{"num_hidden_layers": 8, "routed_scale": 2.5, "optimizer": "soap_variant", "max_steps": 6839}
Below are experts of layer 3 (counted from 0) of a mixture-of-experts language model. Rows are named router (the router's row for the expert) and show model dimensions 0-31. Each number is 500 + 40 x the weight over its row's rms, rounded and kept within 0 to 999. Numbers have three digits each.
After each expert's rows: "mostly gets" lists some tokens that are sent to it at least half of the time; "comes before" lists some tokens at least twice as common just after its tokens as in all text. This comes from a sample of Wikipedia text that the model never trained on. Tokens count by the router's weight.

# expert 59
router:521572538493441523464527491470453431494451549557480500491514432427518542553500496464512456463552
mostly gets: "wood", "ged", "ling", "ton", "ski", "ford"
comes before: ",", " (", "\n", " and", " in", "'s"

# expert 33
router:449519475505472492475541520519457435549441556460492515521511541455530527470561493489466444458549
mostly gets: "ater", "ground", " rather", " soon", " Under", "ource"
comes before: "8", "7", "6", "9", "a", "ater"

# expert 14
router:468515513473479508486498422500518524453522531532531445466515432492533569439489508528458474605511
mostly gets: " attack", "stitut", " employ", " return", " attempt", "olution"
comes before: "ed", " of", "ing", " to", "ation", "ment"

# expert 12
router:534471508550526479535522471538533512543554485499486422498506474472520455506456550530459453546423
mostly gets: " of", " for", " among", " against", " Of", "For"
comes before: " the", " a", " his", " their", " its", " this"

# expert 23
router:475551535518518484486533535491491503494537533496499525537479576499515490478464530421646506515494
mostly gets: " that", " which", " who", " they", " have", " after"
comes before: " the", " he", " a", " they", " was", " it"

# expert 25
router:516478518465494547548477452486610447532537533525529499532506492485553564605530487460551469511526
mostly gets: " made", " used", " played", " released", " began", " took"
comes before: " to", " by", " in", " the", " a", " on"

# expert 101
router:496485529515567523549580465530584489509482520459459558498526457520504476519491485504479499559429
mostly gets: " part", " had", " coup", "le", "-se", " having"
comes before: "0", "le", "nd", "ctions", "ep", " been"

# expert 28
router:512462414597548509498470527504519443492497527449500483497518467553537480517444493526534529519497
mostly gets: "–", " would", " can", " will", " could", " may"
comes before: "1", " the", " be", "2", "3", " a"

# expert 17
router:410465448487478563452464532497519563500578555488508457546511479498504489490488523430510450491527
mostly gets: ".\n\n", "==", "\n\n", "===", " |\n\n", " =\n\n"
comes before: "==", "The", "===", "|", "In", " The"

# expert 37
router:484541512587489440510511497516460499522561516519475560495462553535527462580501439471629559547512
mostly gets: " and", " but", " while", ",", " or", " although"
comes before: " and", " the", " he", " a", " but", " which"

# expert 75
router:443443438524434559529452435475495458531529489493493430527474521521500528522513493492498496599542
mostly gets: "ion", "ions", "ization", "ification", "ration", "icle"
comes before: " of", ",", " and", ".", " in", " to"

# expert 77
router:530452471475413521498551456525461465521512498544564467505557544533530584498525515545499459557481
mostly gets: " Party", " President", " members", " club", " Award", " Republican"
comes before: " of", ",", " |", "s", " in", " and"

# expert 79
router:537542476480561571466495548478425555449504542524498520546449485507524531525487579538433447495478
mostly gets: " \"", "|", " (", "==", "===", "("
comes before: "1", "2", "C", "S", "M", "B"

# expert 39
router:520505484462481517542488528509439527502532532530556462566542539501510611485467482436530447546519
mostly gets: " they", " it", " film", " years", " season", " them"
comes before: " was", " of", ",", " is", " in", "."

# expert 45
router:477511541536393583480510460539488488453470489461505546531509490562456520407497478528495475519493
mostly gets: "anc", "emb", "amb", "iqu", " March", " cent"
comes before: "1", "2", "ers", "a", "er", "i"

# expert 64
router:595490484480488507516501419525483508455512452567479453532500469513518523497578509506542479440499
mostly gets: " with", " by", " at", " against", " including", " under"
comes before: " the", " a", " his", " an", " by", " her"

# expert 42
router:526540597462501504586521452549431482552524470485493520465543501534541508440519542550500481449478
mostly gets: "″W", " Preceded", "″E", " Director", " Coordinates", " Died"
comes before: ":", "\n", " by", " JPL", "==\n", " name"

# expert 112
router:539461526466434540436584446542406536410456536543462473529532433447450564479564456518500501544527
mostly gets: "ley", " William", " James", " Thomas", "son", "berg"
comes before: ",", " |", " (", "\n", "'s", " and"

# expert 27
router:465528488454467490561497452490469439466513569498458447438544454460490438569454503425531501533533
mostly gets: "ts", "els", "ians", "ks", "ches", "ities"
comes before: ",", " and", " of", ".", " in", " were"

# expert 26
router:581491466466442514558563509487431455485517535452446520497445559521498486458448485483502436483487
mostly gets: ");", ")", ";", "]", "”", " —;"
comes before: " ", " |", " |\n", " and", " (", " is"

# expert 100
router:487459523508489553491435467428528434472482451499461521557499465435448439445519469398453511451459
mostly gets: "z", "iz", " Z", " Bu", " Az", "uz"
comes before: "4", "z", "5", "3", "6", "7"

# expert 114
router:505459524456480516460477483485476459470462453524500497457500546458478574492544489469477506548529
mostly gets: " States", " England", " Germany", "ville", " Australia", " California"
comes before: ",", "\n", " |", " (", ".", " and"

# expert 94
router:428485511539546520513576485545502465476493532523489414526479475523527496470502547469439531508528
mostly gets: " In", " in", "In", "ou", " out", " during"
comes before: " the", "1", " ", "2", " a", " his"

# expert 81
router:595474484446458505492504531495446395476529534526533493528508523491554602513466484514461461476449
mostly gets: "%", " km", " ft", " round", " Street", " song"
comes before: " of", " |", " in", ",", " |\n", " and"

# expert 11
router:431391502416492477455486472455479523446557461494480515499484494538518490454510521515474493531552
mostly gets: "\n", ")\n", ".\n", ";\n", "\"\n", ":\n"
comes before: "-", "|", "=", "==", "===", "The"

# expert 2
router:501519524431446515390510476518451447443472471554486464479468484428454599499506522496493530526546
mostly gets: "ai", "ani", "ya", "ama", " California", "ordan"
comes before: ",", "\n", " (", "'s", " and", " K"

# expert 104
router:491518516476483446533470521520525478522535484502553494467540410544527525471506538394520465502525
mostly gets: " years", " career", " age", " Total", " season", " population"
comes before: ":", " of", " in", ",", "==\n", "\n"

# expert 87
router:588504469540415552536575455482474483498507536476468480486389499564481521494454554440488503495478
mostly gets: ")", "),", "\",", " based", "\"", " born"
comes before: " ", " |", " a", " is", " (", " and"

# expert 18
router:483536442433427579466471497515526527499497525451489524533576504459543547572501478537493501539484
mostly gets: " |\n", " |\n\n", "|---|---|---|---", "\"\n", "|---|---|---|---|\n", "|---|---|---|---|---|\n"
comes before: "|", "-", " ", "|---|---|---|---", "===", "=="

# expert 70
router:453482481440419503532450451526470423529563496550520434506555475483550508608435477450522464491487
mostly gets: "ions", "ities", "ents", " people", "ants", "ments"
comes before: ",", " of", " and", ".", " in", " were"

# expert 85
router:526463593436515549487560455514561521509540427558500491530481469531478470507450466440556530457506
mostly gets: " was", " is", " were", " has", " have", " made"
comes before: " a", " the", " an", " been", " not", " also"

# expert 47
router:631480492478549487475493480506493567529520445523524516514525525525531539531526445465486484509517
mostly gets: " October", " September", " July", " December", " called", " US"
comes before: " ", " in", " by", " of", " on", " for"

# expert 76
router:527519475493534461550501442425547463509519520472647493502502475573495599540485464574518532497528
mostly gets: " not", " end", " found", " exp", " can", " set"
comes before: "ing", "ed", " to", "s", "es", " be"

# expert 82
router:525496527515510596518484434513589516514561473525497476522474489453520495518519477465552475448492
mostly gets: " used", " became", " made", " began", " are", " included"
comes before: " the", " by", " a", " to", " in", " that"

# expert 50
router:506475453482438520519501485491456552526546525497535454485498549530525517485521501498477436562513
mostly gets: "ology", " design", "ition", " system", " project", "ment"
comes before: " of", ",", " and", " in", ".", " to"

# expert 36
router:492468542469567560538553521503553418501506504420494404435451466532550476521468536416455465529543
mostly gets: "and", "born", " Comm", " Alex", " br", " back"
comes before: "5", "4", "and", "6", "7", "9"

# expert 22
router:489545488526536478480540464537450519529495566507481506458434536477518533545470446444593502544512
mostly gets: ",", "),", "\",", ".,", " when", "',"
comes before: " ", " and", " the", " he", " which", " but"

# expert 125
router:597463504487475555473527492490438494456438420568530513501518505462471512504502494503481509526521
mostly gets: " States", " US", " USA", " England", "US", "BC"
comes before: " |", ")", "S", "\n", "E", "O"

# expert 69
router:448505450459555450543483493449516498472474460486450574497508452527513439472558560593475473518484
mostly gets: "|", ")\n", "\n", ";\n", ");\n", "\"\n"
comes before: "-", " ", " •", " Born", " Total", " L"

# expert 115
router:574472540549538458583493463503518467423565433487462555466460488467556445424480504504506505418413
mostly gets: ";", ":", ");", " –", "):", " —;"
comes before: " ", " A", " \"", " P", " L", " The"

# expert 67
router:527457490525519527455563538549581506480527458425494541456500484491500472434522550466492499464564
mostly gets: ").", ".", "\".", " .", ".S", ".\""
comes before: " The", " He", " In", " It", "==", "5"

# expert 96
router:500449523560522535436469510538552489454530529417515532540470461477504466480463576454512506508551
mostly gets: ".\n\n", ").", "\".", ".", " .", ").\n\n"
comes before: " The", " He", "==", " In", " It", "The"

# expert 83
router:528419451457503461451502541530490498493517511508517521497554465513520532463450486434505447485509
mostly gets: "%", " October", " November", "}", " September", " ·"
comes before: " |", " ", ":", " |\n", "\n", " JPL"

# expert 84
router:503498444602558495575462502480528475550512397487481534445503491515535434433541536537489516427410
mostly gets: "-", ":", " •", "):", " Clade", ");\n"
comes before: " ", "-", " •", " Born", " Country", " Years"

# expert 10
router:540517485399416513482548482474491424469508502451464456474400512544483470517467535460467446453490
mostly gets: "]", " died", " won", " lost", "”", ")"
comes before: " |", " and", " the", " (", " in", " to"

# expert 73
router:488467445509491494525554470517513520503483457481541528524531485506543603490500530562438516550463
mostly gets: " found", " known", " own", " film", " land", " list"
comes before: "s", "ing", "ed", " of", "er", "ers"

# expert 109
router:468451545454495570506534436525479433552491492490472442557508510497518497515558467459548505523519
mostly gets: "ue", "va", "ie", "ene", "ager", "ude"
comes before: ",", " (", "\n", "z", " and", "'s"

# expert 19
router:559411458529520448533440469516547488451474472544497563461485548461555452479441548502504549496547
mostly gets: " –", " —", " -", " +", "—", "   "
comes before: " ", " -", " \"", "-", "N", " The"

# expert 16
router:517583525536551505533565517492550452426542546474488503457448459566531505505527479418475507463493
mostly gets: " at", " in", " from", " during", " into", "In"
comes before: " the", " ", " a", " his", " an", " this"

# expert 93
router:535497499481482456527427510518469482497403514544522530468479547533524606549519476475495484567512
mostly gets: " School", " Cup", " Park", " Street", " home", " River"
comes before: ",", " (", "\n", " of", "s", " in"

# expert 116
router:480508499560498607593513492539523543567516513463495443506482486457496462484457478537443468562421
mostly gets: " of", "Species", " between", " for"
comes before: " the", " a", " his", " its", " this", " their"

# expert 8
router:437503572557421497469516535454461480448506533594496480534537505520500514469481471519488505432488
mostly gets: " April", " July", " August", " June", " September", " May"
comes before: " ", "9", "i", "o", "a", "ia"